config.yaml
n_experts: 128
d_expert: 32
d_shared_expert: 192
router_score: "sigmoid"
normalize_top_k: true
router_noise: 0.3
router_logit_norm: 1.0
init_std_router: 0.00893
lr_router: 0.000547
norm: "layernorm"
tie_embeddings: false
Below are experts of layer 5 (counted from 0) of a mixture-of-experts language model. Rows are named router (the router's row for the expert), down (a neuron's output weights, with its number) and show model dimensions 80-159. Each number is 50 + 15 x the weight over its row's rms, rounded and kept within 0 to 99.
Before each expert's rows: a language model's description of what the expert responds to. This comes from a sample of Wikipedia text that the model never trained on.

# expert 53
It responds to: Prepositions and past-tense verb endings linking verb to object, such as to permit, used for, renamed, ed in, into.
router:63 74 62 45 48 55 62 50 34 56 25 33 34 64 56 44 61 65 45 45 20 93 48 55 24 32 69 23 60 68 56 43 41 59 47 52 34 67 31 36 29 43 46 70 47 66 41 49 59 43 37 88 83 50 24 45 63 50 40 66 45 35 48 65 73 51 67 41 59 36 55 66 57 43 47 15 51 59 34 66
down0:28 42 62 50 49 45 45 50 46 35 70 47 51 41 22 50 47 25 69 57 34 35 42 24 72 75 55 47 67 69 56 30 51 31 39 66 55 47 41 60 47 58 48 56 52 52 46 30 41 61 49 55 55 52 57 61 53 62 36 64 31 57 55 36 61 61 36 50 31 34 48 41 27 53 40 84 75 41 59 41
down1:33 72 85 59 37 32 57 51 72 52 46 38 65 58 37 37 44 57 11 23 61 51 48 57 52 53 74 34 48 69 62 59 30 50 36 70 61 66 56 39 57 61 57 62 59 16 39 32 42 41 49 30 49 61 38 16 57 39 02 63 47 48 53 48 64 58 30 21 61 81 56 39 47 48 65 35 60 49 48 64
down2:23 48 70 47 49 26 20 23 73 37 80 66 33 57 49 40 76 66 49 37 20 47 43 73 43 74 51 41 58 46 81 67 42 56 72 39 68 34 51 32 50 55 66 15 12 66 48 62 44 39 67 30 61 50 42 53 47 50 14 20 35 84 33 54 27 69 59 53 53 46 52 53 57 17 60 62 57 61 37 35
down3:33 31 53 67 57 56 70 16 92 33 49 61 65 47 37 23 32 23 53 40 17 56 32 56 59 50 54 52 58 35 45 26 52 47 33 62 33 48 62 30 69 25 75 43 41 27 66 37 50 12 69 55 39 68 65 34 58 61 35 66 36 54 43 61 43 54 43 35 36 48 97 29 99 55 64 67 38 74 59 46
down4:67 22 64 53 24 59 53 54 37 79 60 44 39 56 57 38 80 55 39 41 53 47 36 54 24 74 49 65 11 71 39 45 55 48 78 54 67 46 73 58 39 33 45 66 52 57 41 30 75 24 48 66 57 32 21 66 44 47 61 50 28 71 43 34 63 51 49 16 67 49 37 72 48 59 80 35 49 50 40 52
down5:52 60 66 70 37 31 47 63 47 46 49 44 67 15 41 65 41 60 63 45 40 57 45 61 36 38 43 42 24 76 48 48 31 55 53 55 57 57 75 60 49 40 71 24 28 69 58 42 67 51 51 53 42 69 62 66 62 62 79 46 62 40 34 59 35 43 53 52 49 56 44 72 47 69 73 65 75 29 54 69
down6:49 77 19 37 70 56 48 56 41 49 64 73 65 41 35 62 36 36 66 44 56 34 50 48 32 59 42 44 63 61 64 39 57 36 33 79 19 45 62 76 75 52 65 48 27 17 64 42 77 54 53 38 43 42 62 69 49 46 57 42 59 30 35 48 44 30 44 63 53 34 57 28 47 56 54 30 44 77 80 47
down7:43 68 38 43 45 57 60 36 69 66 72 36 70 54 50 54 54 54 57 75 44 60 66 47 80 43 75 65 53 49 30 35 39 19 65 47 46 53 35 44 53 53 64 30 55 29 51 45 70 62 45 55 33 35 63 37 63 59 34 68 65 44 67 57 65 25 53 73 58 82 39 73 41 38 63 24 72 58 50 57
down8:52 36 68 51 24 41 65 56 52 75 41 43 33 37 73 64 46 47 28 62 50 65 37 50 48 64 47 56 41 50 49 60 36 58 31 48 42 66 45 60 34 19 58 56 60 59 65 48 61 72 44 46 64 61 62 44 55 63 19 59 37 46 45 68 24 53 55 64 60 60 55 38 59 80 41 64 50 44 50 34
down9:64 51 60 30 34 78 78 73 49 49 78 60 62 48 63 55 45 06 49 32 46 63 41 55 43 22 38 60 56 58 65 55 78 52 40 40 48 47 41 42 47 59 45 43 30 68 46 31 54 55 51 43 47 39 38 84 40 74 50 61 58 53 66 39 50 63 70 48 23 40 25 65 60 53 67 60 68 68 27 39
down10:43 64 55 59 62 48 50 58 44 19 66 42 58 83 57 28 32 84 21 37 08 80 57 50 60 53 64 40 55 69 71 40 41 44 48 54 59 67 31 42 24 68 74 73 29 39 42 69 58 67 51 56 51 71 34 55 62 54 31 37 38 39 28 50 87 31 27 49 54 48 62 32 73 58 57 61 39 51 52 66
down11:45 52 69 24 46 50 59 49 61 74 23 63 46 73 43 57 46 45 50 31 39 74 26 53 54 60 36 43 59 48 60 44 44 42 62 41 26 60 44 45 68 42 30 40 48 09 43 55 36 57 52 54 63 43 58 56 44 55 49 48 76 27 65 60 80 11 40 71 39 36 60 61 35 54 36 61 57 47 32 41
down12:61 49 43 34 23 71 58 34 35 19 44 45 33 50 44 27 59 55 39 50 48 63 88 45 39 38 45 31 50 66 63 69 45 33 32 61 46 67 53 62 60 62 20 69 37 61 61 39 48 41 29 45 48 58 46 49 66 55 34 48 72 35 47 59 83 30 45 53 53 39 32 71 55 74 65 67 42 44 25 54
down13:41 31 44 50 39 30 54 62 60 49 57 31 63 39 46 57 63 49 49 30 49 36 33 36 68 64 17 55 55 47 59 74 55 75 48 27 44 81 47 69 49 56 38 51 20 41 26 60 48 36 48 39 57 64 56 93 46 44 61 39 28 27 66 35 57 46 36 49 35 41 45 39 68 75 64 37 61 61 26 57
down14:56 16 60 49 25 62 51 41 87 35 59 31 47 14 67 52 64 36 29 22 50 58 37 47 29 39 70 22 58 49 55 52 21 52 52 44 37 47 44 63 27 59 58 44 59 65 34 58 56 35 63 38 60 48 32 43 34 69 36 51 54 69 70 45 69 45 32 56 52 59 60 47 63 37 67 46 56 69 38 19
down15:68 42 69 44 37 67 63 40 56 69 58 34 44 43 53 05 62 48 49 66 62 83 29 19 66 58 55 58 72 49 57 53 58 44 33 52 40 70 49 31 54 59 44 40 38 48 77 54 53 56 81 45 44 52 50 48 61 68 20 61 41 39 54 58 44 56 22 54 73 76 54 41 56 45 70 38 68 59 62 32
down16:77 47 14 63 34 56 59 29 46 69 19 51 43 68 34 34 46 77 50 53 41 44 71 42 76 57 45 60 44 40 40 17 43 44 66 40 40 60 59 49 31 39 61 62 30 70 49 61 46 41 71 58 75 22 73 62 47 84 11 69 62 81 50 51 43 84 63 50 61 73 20 44 32 45 65 70 48 59 27 22
down17:58 34 52 49 47 55 41 62 35 42 48 43 73 64 65 40 62 51 52 89 15 38 28 56 49 48 60 53 63 66 66 51 60 34 31 61 57 62 54 47 73 52 79 29 55 76 53 68 35 62 67 36 52 67 59 70 56 66 56 83 58 58 27 65 67 59 15 41 47 62 71 18 50 49 65 63 32 33 34 25
down18:56 46 68 35 63 71 32 48 64 33 51 55 28 47 71 40 73 36 65 46 50 52 34 61 70 65 66 41 50 39 08 50 50 45 44 51 58 67 52 79 42 48 64 25 22 18 55 17 48 65 75 53 21 40 50 44 36 63 51 54 57 51 34 32 64 64 67 28 47 64 38 38 45 34 67 57 25 29 35 36
down19:57 47 46 63 49 21 70 60 22 53 29 44 57 53 42 66 45 67 56 59 34 37 24 66 03 67 75 57 41 35 77 46 37 71 47 24 33 66 61 48 21 36 60 48 31 31 61 48 38 64 55 59 43 31 44 36 72 46 29 52 73 43 61 65 43 44 38 51 41 54 54 45 57 48 47 41 56 56 45 75
down20:43 39 46 06 53 39 49 47 50 71 65 59 57 73 67 58 48 78 43 62 49 44 55 50 74 35 65 31 56 37 44 55 24 59 53 39 75 58 50 31 50 43 54 19 59 40 46 56 35 54 25 20 48 53 33 44 46 66 43 48 52 43 42 50 36 24 55 51 37 54 46 37 43 69 68 52 45 63 48 29
down21:59 39 31 49 53 52 71 60 49 43 61 66 67 49 54 27 64 63 65 60 45 47 47 20 42 42 48 64 54 54 41 33 38 49 66 76 47 84 64 42 60 54 44 67 53 41 41 47 44 53 58 43 65 77 59 28 53 32 48 20 34 47 37 76 32 74 54 54 36 86 34 48 44 50 49 34 64 59 56 39
down22:72 57 57 54 76 49 66 58 36 56 79 49 60 34 65 37 49 75 18 53 33 52 49 34 54 47 60 47 33 55 46 55 43 59 45 26 46 48 58 59 79 42 67 45 60 49 56 51 43 19 66 29 40 43 53 30 19 39 69 47 42 52 66 57 49 50 51 54 47 60 29 08 66 69 60 87 63 41 52 27
down23:46 40 56 48 61 43 62 67 67 72 49 27 48 45 51 27 36 44 64 53 36 52 79 46 59 51 64 45 31 38 54 33 22 44 54 30 55 38 47 54 17 38 39 67 52 72 50 49 44 51 70 32 49 41 23 54 52 18 47 35 55 71 42 27 65 35 29 61 79 52 36 45 50 49 16 51 12 48 63 76
down24:59 37 76 54 45 42 37 66 42 48 52 64 56 31 38 61 59 18 38 66 75 71 71 49 41 53 43 54 94 79 68 68 26 56 66 40 45 49 50 66 61 63 65 52 80 68 32 64 41 67 71 48 35 53 56 57 54 37 31 08 35 62 64 54 42 52 62 30 41 55 46 52 41 50 47 40 44 44 28 66
down25:40 38 40 55 54 37 43 62 49 56 60 53 50 31 64 82 33 50 72 54 43 47 36 54 46 50 48 47 60 69 38 58 27 33 70 35 48 63 53 63 73 43 37 52 60 51 61 38 29 36 60 56 41 55 79 56 38 62 23 33 53 51 55 30 39 52 41 91 30 36 42 45 44 36 81 53 53 50 62 48
down26:75 65 66 41 26 63 63 52 45 58 17 44 18 54 58 52 51 52 40 55 36 85 24 58 40 70 44 41 49 59 46 88 75 62 47 46 22 43 44 73 65 40 46 33 42 54 22 53 30 53 43 53 79 17 45 44 68 61 52 65 69 80 38 58 36 32 53 56 56 58 42 71 31 52 76 38 44 75 53 40
down27:50 31 49 69 41 47 52 37 31 17 51 34 57 43 59 32 55 40 66 75 61 56 22 52 41 55 57 32 54 83 75 38 71 48 53 14 51 46 58 47 60 55 61 37 75 26 39 34 61 60 55 74 55 60 31 56 22 83 64 39 50 58 40 74 59 52 38 59 62 66 47 53 43 93 44 15 16 64 74 32
down28:33 47 67 57 79 51 18 38 48 55 45 49 63 49 36 25 58 32 46 39 34 49 52 52 68 61 59 43 63 40 42 59 36 24 29 57 89 42 77 54 29 39 65 51 42 75 51 46 51 41 43 46 52 33 78 61 44 62 40 51 31 64 42 40 37 57 13 24 48 63 36 58 40 51 21 42 59 50 42 61
down29:43 45 70 61 46 41 84 67 54 51 42 60 53 55 26 42 60 27 00 37 71 54 55 46 26 50 41 54 22 52 44 25 51 26 33 44 48 60 91 34 49 31 55 38 33 57 36 44 38 47 41 72 49 47 53 68 48 56 18 52 29 28 47 44 22 44 50 19 71 24 49 76 24 52 65 26 77 32 28 36
down30:60 69 72 54 80 44 59 75 50 44 55 77 49 57 44 54 54 45 54 32 42 62 33 51 49 32 48 60 42 64 45 54 58 38 53 30 43 54 89 60 28 05 54 42 65 78 49 64 52 73 40 69 50 49 62 46 52 64 55 38 47 35 74 53 65 48 75 49 67 38 58 47 68 40 13 50 69 49 39 23
down31:39 58 23 70 42 44 86 22 66 39 59 19 53 61 70 61 49 48 47 31 38 72 29 60 73 68 52 43 36 56 30 39 42 55 44 49 52 49 41 42 40 69 53 56 75 52 66 48 64 87 61 45 42 39 40 50 51 56 71 16 32 61 63 45 38 39 44 34 73 35 41 40 19 26 57 47 37 44 18 47

# expert 27
It responds to: The preposition "of" in noun phrases and titles, plus "de", "in" and possessives, such as Future of, Army of, Award of Merit.
router:28 66 36 63 46 61 67 77 61 37 47 54 53 48 42 66 41 57 45 32 61 52 61 38 21 42 72 77 54 46 66 82 32 27 60 65 42 66 47 30 91 43 45 74 27 51 53 44 48 50 64 22 79 33 80 42 48 44 58 19 59 37 52 61 28 44 69 54 62 67 44 53 58 33 31 45 70 67 62 59
down0:50 47 59 44 11 35 48 88 29 43 55 57 40 34 24 46 63 29 43 39 66 46 42 29 39 48 24 72 43 55 57 36 45 51 99 51 47 40 55 63 52 51 15 55 77 23 29 58 40 43 60 72 47 45 58 64 54 51 39 65 61 49 56 36 43 48 36 69 48 42 44 34 47 58 56 48 64 64 44 63
down1:43 67 29 62 62 50 62 46 53 85 42 45 54 50 59 44 98 39 29 50 72 44 55 44 35 35 34 54 39 27 80 54 20 72 34 64 58 29 47 55 70 48 57 78 38 57 55 57 37 42 63 28 73 33 52 42 62 39 50 39 58 59 40 62 44 59 26 54 24 73 67 46 18 78 36 42 45 45 80 43
down2:57 35 51 31 58 74 39 47 69 60 66 52 33 40 36 53 53 39 67 51 55 41 56 69 21 47 46 19 48 67 57 29 36 30 52 59 64 37 53 38 48 49 54 36 40 33 64 31 53 40 56 48 83 46 67 35 41 63 31 54 47 77 51 63 27 56 64 66 53 52 64 64 69 60 47 16 64 50 42 58
down3:37 57 72 54 41 42 45 25 73 49 70 42 55 30 45 56 42 40 52 58 55 38 49 42 23 55 56 58 34 26 36 50 48 39 71 59 42 33 22 50 49 44 64 51 31 71 37 53 56 37 65 53 83 44 47 50 43 49 28 40 51 00 85 42 52 37 66 69 67 78 58 67 43 43 39 56 54 24 37 65
down4:61 26 56 77 31 35 51 71 47 64 41 68 49 56 31 46 77 42 59 53 47 43 57 51 67 58 54 44 33 48 46 64 39 20 49 56 57 44 59 84 55 67 41 44 44 82 52 53 18 40 50 54 24 50 36 67 35 48 65 44 54 38 56 45 69 38 45 31 55 47 42 49 48 25 57 51 55 44 49 48
down5:39 49 55 49 89 25 31 68 76 62 71 41 57 49 44 60 70 62 57 57 33 66 52 51 23 33 55 56 31 67 31 33 50 32 21 43 22 67 53 59 66 41 61 58 73 67 60 47 68 39 49 46 23 52 44 58 31 61 32 51 45 49 63 35 86 60 70 43 57 57 41 56 62 66 47 50 67 47 14 50
down6:57 53 49 44 52 58 77 58 49 35 61 40 51 53 54 22 34 28 61 39 35 60 18 47 47 59 48 27 49 42 42 42 48 31 63 62 28 41 49 64 65 66 54 56 45 64 49 62 56 42 39 62 47 44 55 49 24 25 67 47 49 60 48 54 63 67 54 48 51 48 49 37 57 37 68 64 35 61 64 58
down7:62 51 16 39 31 76 38 37 27 69 54 39 54 39 53 71 49 54 69 51 72 36 39 36 63 41 43 52 70 66 29 51 26 00 63 51 62 34 30 59 60 57 77 62 28 56 42 65 49 54 51 76 82 17 68 35 47 56 40 63 37 65 51 34 34 53 53 46 49 37 51 34 56 47 62 53 46 36 51 39
down8:46 34 47 52 43 48 59 62 61 56 40 17 40 45 80 46 70 62 17 47 43 59 51 39 45 71 51 48 58 49 33 38 38 30 34 18 43 63 59 67 52 46 33 38 66 52 66 49 20 40 47 42 49 76 48 23 71 21 28 49 51 40 38 63 52 72 40 59 55 50 58 44 68 60 54 87 45 60 48 41
down9:50 53 63 74 58 47 78 51 47 52 64 33 56 31 45 45 61 34 39 19 55 24 43 31 60 19 18 55 55 44 61 32 79 51 37 49 58 63 47 34 32 43 40 56 49 76 26 34 33 45 41 55 74 54 55 67 32 61 56 41 46 65 66 40 29 82 65 36 53 33 32 54 17 26 51 41 49 63 35 42
down10:66 82 68 42 47 37 61 66 53 53 78 26 67 61 66 47 46 70 43 33 37 58 67 39 80 53 43 56 51 47 35 34 61 46 88 74 51 32 54 35 56 60 67 75 48 42 29 57 46 70 34 48 44 51 36 65 46 64 42 29 28 59 22 67 36 57 48 53 60 44 48 50 37 44 64 50 48 53 78 77
down11:37 70 71 43 50 59 36 51 64 66 62 26 12 57 48 41 37 60 42 49 38 46 39 49 53 70 50 50 67 83 44 26 42 62 46 51 57 56 62 37 49 72 61 55 54 47 38 67 47 48 59 46 61 39 79 53 63 48 45 48 44 39 51 51 54 43 64 76 53 35 48 50 73 37 42 65 54 53 54 55
down12:59 45 64 27 31 80 39 32 58 30 19 42 41 41 63 35 52 50 35 65 63 41 71 30 49 23 45 27 61 43 62 65 58 27 51 41 29 63 61 69 63 56 35 80 62 45 74 44 68 66 56 50 40 64 61 52 67 70 39 65 60 49 41 64 49 75 88 70 51 72 42 46 69 57 50 56 64 30 15 24
down13:49 64 50 49 44 46 78 43 62 68 40 64 53 29 28 28 65 59 60 36 50 59 51 32 65 74 23 53 36 28 56 39 50 67 47 55 46 66 64 44 56 36 55 46 33 50 44 35 52 34 54 53 59 62 27 74 50 50 48 62 51 39 42 52 31 47 36 20 47 69 55 28 69 51 27 65 54 50 41 47
down14:57 34 50 58 66 59 45 17 60 56 33 27 52 31 70 53 80 66 72 59 59 76 28 28 25 56 61 30 55 35 32 58 50 55 58 51 41 48 38 72 27 49 58 38 49 34 45 51 53 55 81 38 58 72 33 26 33 46 45 65 43 43 58 65 42 63 55 52 58 52 48 58 31 50 29 35 51 63 57 32
down15:81 59 36 44 63 60 60 66 61 53 55 40 55 43 54 39 48 19 39 38 58 60 68 46 32 19 62 18 99 38 58 59 53 63 61 58 66 60 69 35 67 57 70 17 61 46 67 50 65 43 58 63 19 37 64 38 66 77 49 57 53 50 64 52 41 46 38 34 63 88 57 58 55 65 22 73 63 67 51 35
down16:57 61 61 67 47 62 31 19 69 31 48 45 42 53 35 80 59 25 46 34 64 70 09 55 40 31 40 46 54 71 82 68 43 71 66 54 42 58 49 78 41 61 55 63 11 76 70 24 48 35 66 74 66 41 47 64 57 60 43 54 32 72 39 63 78 38 50 47 66 68 37 33 43 27 51 57 62 58 55 53
down17:38 50 42 65 53 52 50 43 47 50 72 31 68 36 44 66 49 54 27 48 45 69 55 48 52 50 59 47 37 22 56 58 58 51 52 35 53 28 63 45 55 60 64 17 64 68 48 44 45 69 44 64 55 97 32 74 43 70 57 36 58 47 62 49 50 79 63 26 45 80 68 42 50 68 52 52 26 47 74 40
down18:38 24 45 50 62 72 49 55 65 31 53 63 53 06 66 72 75 47 62 78 29 60 43 61 50 28 80 43 64 19 37 29 43 40 56 60 64 60 39 56 55 38 40 36 37 33 42 32 44 47 25 66 52 24 86 47 44 63 63 52 44 73 23 28 50 66 58 56 61 36 22 31 51 43 51 38 32 26 48 66
down19:38 42 53 52 53 51 65 66 46 49 57 77 55 48 33 54 64 67 48 47 61 17 29 44 40 42 61 71 44 44 42 76 21 92 40 42 35 62 63 53 50 30 60 51 43 34 53 46 61 78 49 76 33 24 51 58 43 59 66 58 45 49 64 42 44 31 48 44 36 52 61 34 56 58 48 50 53 66 54 39
down20:53 45 51 57 42 52 54 44 86 47 77 47 44 67 55 38 31 44 53 58 44 75 37 33 53 17 53 41 34 46 46 49 50 71 51 81 65 28 48 30 54 52 47 60 53 47 55 69 21 64 46 43 59 60 30 58 43 66 81 53 68 35 48 63 52 38 46 72 39 61 33 34 21 67 65 41 38 53 55 53
down21:38 60 35 37 38 35 54 52 31 47 65 52 60 61 41 45 74 40 59 56 45 73 44 20 37 41 59 38 50 43 46 48 24 45 56 79 24 61 68 55 68 58 53 47 46 55 30 47 58 72 45 38 57 33 54 50 65 44 58 62 55 36 48 61 59 27 52 67 56 31 49 50 60 37 48 01 46 74 61 70
down22:56 39 65 39 32 55 21 64 43 55 37 64 45 50 49 51 48 35 52 21 31 52 66 40 33 42 54 51 63 59 29 51 41 32 59 76 43 58 31 44 73 41 50 33 52 70 36 47 70 48 59 27 38 30 58 36 54 43 43 52 54 71 79 35 64 84 44 44 65 47 24 35 53 69 66 74 62 71 18 32
down23:67 51 33 50 43 48 57 56 42 51 40 61 82 33 50 11 47 61 66 87 62 35 43 55 77 31 71 38 40 53 69 65 42 50 35 69 40 32 51 37 23 56 49 55 31 80 39 50 45 64 62 36 57 51 65 49 15 45 34 28 62 55 49 67 62 45 35 31 53 46 38 56 49 31 55 39 44 55 65 47
down24:56 52 71 48 23 17 68 58 44 43 25 62 41 48 43 35 40 34 41 46 77 42 68 26 41 74 47 58 58 59 52 59 41 56 34 49 41 63 72 51 41 65 27 50 59 43 45 48 50 45 61 41 29 36 79 58 44 62 43 37 38 62 51 45 29 57 53 38 65 65 40 65 30 55 55 40 43 49 42 58
down25:39 54 50 64 55 65 40 49 62 34 44 58 26 43 60 70 53 57 62 65 68 36 26 51 42 37 38 58 82 76 32 63 69 62 69 51 35 41 19 46 61 58 31 62 45 70 54 38 43 46 56 48 70 44 86 45 19 33 40 56 64 72 74 47 51 67 55 47 26 49 47 62 39 51 48 44 51 42 48 69
down26:56 82 62 73 54 57 31 64 61 67 45 53 37 59 80 45 73 52 28 76 23 74 53 45 34 60 52 34 60 59 52 72 65 62 44 50 42 54 48 79 32 18 54 44 49 58 49 64 16 61 55 38 62 49 47 57 48 43 58 52 47 33 42 70 38 49 31 34 64 53 71 37 45 59 62 68 45 56 74 49
down27:66 51 43 40 32 62 45 55 41 74 57 69 54 56 50 56 58 62 67 59 54 77 45 52 46 62 62 22 48 62 75 56 41 52 53 19 33 70 44 54 61 37 56 51 40 29 22 60 55 50 62 28 39 53 62 65 42 61 29 56 39 64 50 52 48 40 47 57 47 68 50 28 37 73 83 53 36 50 57 34
down28:67 50 43 39 23 34 42 48 50 44 52 56 75 67 63 26 56 44 54 48 64 37 56 52 53 58 59 80 42 56 80 49 32 41 40 21 64 64 53 56 43 22 83 35 32 41 68 11 36 51 48 61 76 58 58 49 50 22 52 49 46 62 60 48 44 55 31 48 66 51 58 23 59 69 70 36 46 47 98 27
down29:45 47 54 63 68 59 69 65 50 48 30 64 41 56 53 47 51 50 20 49 62 63 37 81 38 32 62 41 04 07 46 58 51 48 21 34 67 50 64 54 53 37 38 87 47 41 50 40 54 53 56 45 80 34 59 32 67 26 30 78 29 07 60 43 31 36 75 26 52 37 58 45 31 54 64 44 35 42 39 60
down30:55 70 40 68 48 19 39 50 54 59 40 56 40 31 31 68 44 41 76 57 57 47 41 53 40 44 46 50 45 44 19 28 67 36 52 72 56 40 66 35 37 10 30 51 51 56 76 42 57 48 55 58 52 74 00 48 39 59 38 36 68 31 51 55 25 57 43 49 68 33 40 33 34 69 60 57 57 56 51 51
down31:64 49 33 59 31 80 54 50 48 63 25 50 34 40 79 26 48 62 19 46 70 73 66 52 28 55 58 51 34 58 74 24 41 30 44 48 37 18 54 21 35 81 42 55 64 49 55 54 64 56 37 33 50 31 44 60 58 50 57 28 30 57 53 39 39 47 73 57 74 42 55 62 25 49 52 43 22 71 34 34